Below are experts of layer 5 (counted from 0) of a mixture-of-experts language model. Rows are named gate (a neuron's input weights, with its number), up (a neuron's input weights, with its number), down (a neuron's output weights, with its number) and show model dimensions 0-255. Each number is 50 + 15 x the weight over its row's rms, rounded and kept within 0 to 99.
Before each expert's rows: a language model's description of what the expert responds to; "comes after" lists some tokens at least twice as common just before its tokens as in all text. This comes from a sample of Wikipedia text that the model never trained on. Tokens count by the router's weight.

# expert 49
Description: The first piece of a word split into fragments in running prose, such as f in friends, z in zonal, ult in ultimately.
comes after: " ", " f", " d", " \"", " c", " un"
gate0:61 35 29 53 95 67 89 31 60 35 76 40 55 35 43 54 52 43 38 12 39 63 61 70 38 25 38 31 51 50 69 63 44 62 46 47 21 48 38 44 58 64 42 37 62 50 51 67 43 05 70 51 41 39 61 07 54 44 27 34 36 44 42 58 50 49 43 55 53 39 48 32 17 42 47 26 35 34 68 53 49 64 36 47 46 60 63 35 30 58 43 47 45 29 47 37 70 87 57 46 48 52 53 61 38 41 47 41 35 50 55 58 18 56 56 45 25 25 50 51 26 70 71 56 30 57 27 55 49 66 51 33 42 49 31 04 48 56 41 62 55 45 43 56 50 29 58 51 40 34 56 59 50 49 61 73 80 74 48 84 47 42 28 54 38 36 35 31 49 27 44 53 44 55 43 49 65 41 63 55 36 50 49 76 76 49 75 62 52 52 35 27 31 49 34 62 54 46 56 61 61 60 40 58 52 41 34 45 46 50 47 49 50 36 29 80 58 68 66 37 70 24 40 31 67 42 55 57 44 45 46 69 71 49 57 45 63 53 67 36 51 56 45 58 78 21 78 62 39 51 39 62 40 60 13 33
up0:51 48 69 65 80 43 45 48 88 61 44 36 57 41 45 55 19 36 54 58 22 48 76 41 55 47 55 47 55 38 63 41 53 61 30 39 32 70 45 48 24 46 52 45 43 45 42 57 47 62 63 50 21 39 45 21 53 38 47 33 67 27 55 53 59 53 38 21 34 52 46 56 47 55 27 57 52 51 63 43 32 69 40 48 56 62 43 54 56 58 46 38 25 33 40 39 63 40 37 46 50 80 47 37 84 49 52 30 49 35 35 47 82 33 45 42 36 46 42 85 45 72 69 44 67 60 57 36 68 67 46 60 67 73 49 35 38 36 41 54 31 20 56 73 71 39 67 51 16 58 38 48 47 78 53 36 37 41 47 42 60 48 44 70 58 54 76 20 46 36 99 54 58 45 51 58 47 18 57 61 57 35 59 74 37 45 41 47 49 26 61 64 49 53 63 46 49 51 53 38 32 47 34 48 50 41 39 28 31 61 29 45 23 65 13 49 53 29 48 60 68 42 45 62 38 53 45 48 46 67 37 55 73 60 73 59 56 45 52 79 73 42 59 60 81 59 17 59 76 32 68 50 50 60 38 67
down0:39 65 37 51 34 75 50 72 51 61 61 47 67 56 53 66 71 53 26 45 68 29 60 60 50 13 51 46 24 72 44 71 51 48 36 58 58 37 24 64 48 14 68 47 48 44 53 63 72 60 55 43 58 39 42 62 73 54 58 54 19 50 35 72 73 48 21 77 61 48 51 50 54 50 34 37 64 55 34 32 75 48 30 54 59 57 33 63 43 39 51 48 41 49 39 56 18 51 29 29 49 62 38 31 26 40 14 62 44 63 18 28 50 44 52 58 48 83 45 14 50 32 39 52 59 75 38 49 72 45 39 38 38 48 46 62 37 35 73 31 63 66 53 40 45 49 65 41 65 52 69 50 51 63 21 71 32 57 49 27 46 47 40 52 49 65 70 59 61 52 03 37 50 53 51 41 39 56 53 56 49 55 61 59 30 44 41 59 51 39 44 50 23 79 47 46 53 40 47 68 48 41 64 82 46 73 99 68 58 31 75 36 29 43 82 32 64 74 49 61 46 62 36 59 41 50 53 46 31 63 33 68 43 32 33 51 53 35 44 54 68 65 37 31 47 63 48 41 43 78 53 40 52 51 58 65

# expert 52
Description: Mid-word consonant-vowel pieces, mostly ra, also ha, tra, ma, da, e.g. airf-ra-me, Op-ra-h, und-ra-fted, b-ra-ided.
comes after: " ", " d", "c", "-", "f", " P"
gate0:48 43 45 57 58 67 72 71 72 63 56 47 26 60 51 56 48 23 29 57 57 52 52 87 89 47 35 38 70 56 44 58 76 73 27 67 42 52 49 54 52 51 27 58 36 61 42 47 27 52 29 59 54 48 59 71 42 61 39 43 58 54 67 53 60 48 40 77 51 61 45 47 30 36 49 55 57 53 76 71 62 50 73 61 99 33 29 92 71 64 44 72 35 53 42 73 62 57 60 45 29 67 52 47 45 46 23 84 32 53 66 45 47 32 43 75 58 55 28 40 49 31 58 56 41 40 34 49 48 37 64 42 44 37 55 53 56 50 62 78 49 54 29 50 41 34 25 77 38 58 53 42 55 66 59 58 19 63 56 39 48 30 69 45 58 00 73 40 42 61 46 53 64 80 40 28 51 55 87 37 33 39 35 63 65 41 62 25 42 53 41 62 52 74 56 32 37 40 47 50 63 55 58 66 57 58 39 60 36 63 33 52 31 67 36 44 45 51 48 38 68 26 69 54 76 43 59 28 38 68 52 32 24 46 43 60 77 41 55 70 35 58 37 34 48 39 44 48 64 48 65 37 66 48 60 49
up0:40 72 26 51 59 43 62 46 45 64 48 60 44 46 69 74 48 72 14 42 38 42 50 44 32 37 56 88 44 61 45 62 32 58 13 51 60 34 70 30 31 65 50 54 42 46 64 61 64 23 50 57 45 67 34 47 43 81 52 43 14 51 20 51 58 54 39 53 56 34 48 46 69 52 41 63 39 51 41 58 89 46 43 58 33 56 72 31 46 28 59 69 72 42 28 67 56 69 56 45 83 46 42 69 35 59 48 43 63 55 47 49 51 27 50 40 43 45 40 25 40 15 33 61 52 21 68 66 55 39 43 42 30 54 70 56 51 72 63 14 50 56 44 43 52 57 54 36 46 76 45 51 31 30 10 47 77 14 47 41 50 04 40 47 44 69 37 61 56 52 27 66 14 26 53 44 49 46 52 67 51 38 46 43 49 62 57 45 51 66 47 68 50 61 48 48 35 60 46 48 59 75 52 65 56 58 52 29 58 48 56 39 51 29 20 38 50 38 46 27 53 56 47 40 68 41 29 75 39 54 54 52 72 54 37 76 65 70 74 31 65 61 69 49 35 28 38 37 64 35 48 74 33 28 58 45
down0:74 34 39 42 80 75 30 22 42 32 28 67 47 40 33 67 38 53 57 61 40 64 36 79 84 46 47 53 41 45 37 50 28 26 65 64 55 33 58 14 43 26 40 50 55 63 26 47 43 75 56 61 43 34 40 55 42 43 55 75 60 44 29 55 47 63 24 16 30 57 46 67 60 93 30 56 54 53 52 43 32 48 27 55 61 39 53 63 81 42 33 47 57 71 31 34 51 70 39 66 39 64 37 33 69 56 53 35 61 57 36 55 54 47 73 76 34 75 43 66 46 84 48 58 43 47 55 51 38 64 46 19 36 35 46 53 51 54 26 29 41 37 47 50 41 57 47 57 57 40 62 38 78 38 69 48 67 59 33 34 54 61 86 68 77 54 49 56 57 37 50 40 45 44 93 71 59 57 58 82 43 32 46 58 68 21 58 28 79 42 57 26 52 61 58 48 47 44 57 53 19 28 57 59 56 35 52 42 49 51 28 58 68 42 44 43 25 51 54 41 33 45 31 59 41 42 31 32 52 88 52 41 60 49 64 48 54 51 77 72 65 54 57 38 41 37 54 61 44 45 65 34 57 38 57 53

# expert 19
Description: The word-inner piece ri and similar vowel-i syllables after an initial consonant piece, as in prisoners, principles, private, pedestrian.
comes after: " p", " re", " con", " f", " c", " Re"
gate0:40 44 32 52 47 57 51 49 14 52 46 67 26 43 58 53 33 83 27 37 38 54 53 55 48 56 23 42 34 48 23 48 42 41 30 65 67 76 36 45 63 42 54 29 29 60 66 68 65 56 56 66 51 43 62 49 61 77 45 51 25 71 52 50 94 28 43 53 19 69 65 56 63 43 51 34 33 52 79 57 51 31 38 71 42 55 16 18 27 43 54 42 43 45 50 64 69 46 65 48 55 38 39 16 66 41 36 76 41 62 39 43 55 47 58 63 56 70 44 59 50 86 65 40 56 63 54 41 45 67 55 46 28 61 59 47 56 27 40 71 78 83 44 40 59 33 56 58 29 74 57 61 53 76 52 69 66 49 67 41 45 60 38 12 43 58 45 54 47 56 34 46 50 29 37 71 64 64 20 58 55 55 42 43 52 64 72 45 79 24 35 35 65 31 76 43 50 33 27 57 37 45 48 64 52 28 58 56 70 55 38 59 41 34 31 44 56 75 53 30 55 35 60 29 54 48 38 46 56 82 62 73 56 31 61 62 41 63 80 29 60 47 50 48 55 41 51 41 39 53 46 65 41 86 46 29
up0:41 33 58 55 73 45 80 47 50 46 40 73 46 39 48 46 65 41 60 56 57 40 45 17 44 42 81 70 52 68 49 50 74 31 57 19 44 55 66 54 48 53 56 59 31 57 38 35 33 30 31 56 64 57 48 20 45 49 55 49 78 38 57 72 22 34 61 44 54 45 76 63 75 24 61 39 60 48 27 46 28 56 35 44 49 58 81 61 70 56 42 58 56 41 58 41 40 09 55 66 49 65 68 47 80 64 28 24 47 20 23 61 59 68 44 71 51 26 42 30 64 24 47 66 51 70 30 52 30 19 39 45 60 39 59 43 29 46 35 30 33 42 54 48 60 57 48 42 67 24 40 58 67 21 38 38 53 42 63 56 46 15 49 58 33 36 70 44 72 56 82 43 49 53 53 48 42 43 50 42 60 46 63 52 62 51 49 49 31 79 63 51 48 30 62 40 43 42 81 47 58 36 55 24 64 39 65 64 34 19 60 28 37 42 54 35 43 36 67 63 50 71 58 71 21 47 49 58 54 44 58 18 65 89 53 56 66 68 47 59 50 44 39 59 37 33 39 45 59 70 40 68 30 49 51 73
down0:46 39 63 42 45 55 69 45 44 60 50 81 54 54 29 43 46 50 46 56 48 57 50 38 79 37 43 25 35 23 41 34 60 20 65 84 31 78 57 56 59 48 48 56 42 73 60 30 33 45 39 41 47 52 56 33 51 48 51 46 32 53 32 68 37 45 99 60 34 55 52 70 43 40 27 44 60 39 46 53 64 62 53 52 51 58 56 50 58 66 40 87 52 51 44 69 63 68 49 34 64 69 57 49 23 28 65 29 59 35 47 43 63 49 59 44 42 36 68 42 28 69 27 60 33 72 71 26 35 30 41 48 47 49 47 52 54 56 54 42 59 72 53 73 41 39 65 31 68 61 70 45 59 63 38 36 26 00 46 24 42 51 69 49 56 37 32 31 62 66 48 62 54 31 54 70 66 37 61 60 59 57 59 51 35 48 48 81 57 36 48 57 56 73 21 27 73 56 31 46 39 28 70 62 42 62 50 56 49 63 63 39 59 35 40 61 46 51 65 48 08 46 71 29 92 41 66 35 40 48 53 66 49 28 80 66 45 24 53 45 32 61 43 58 31 41 49 50 32 57 47 44 32 59 26 43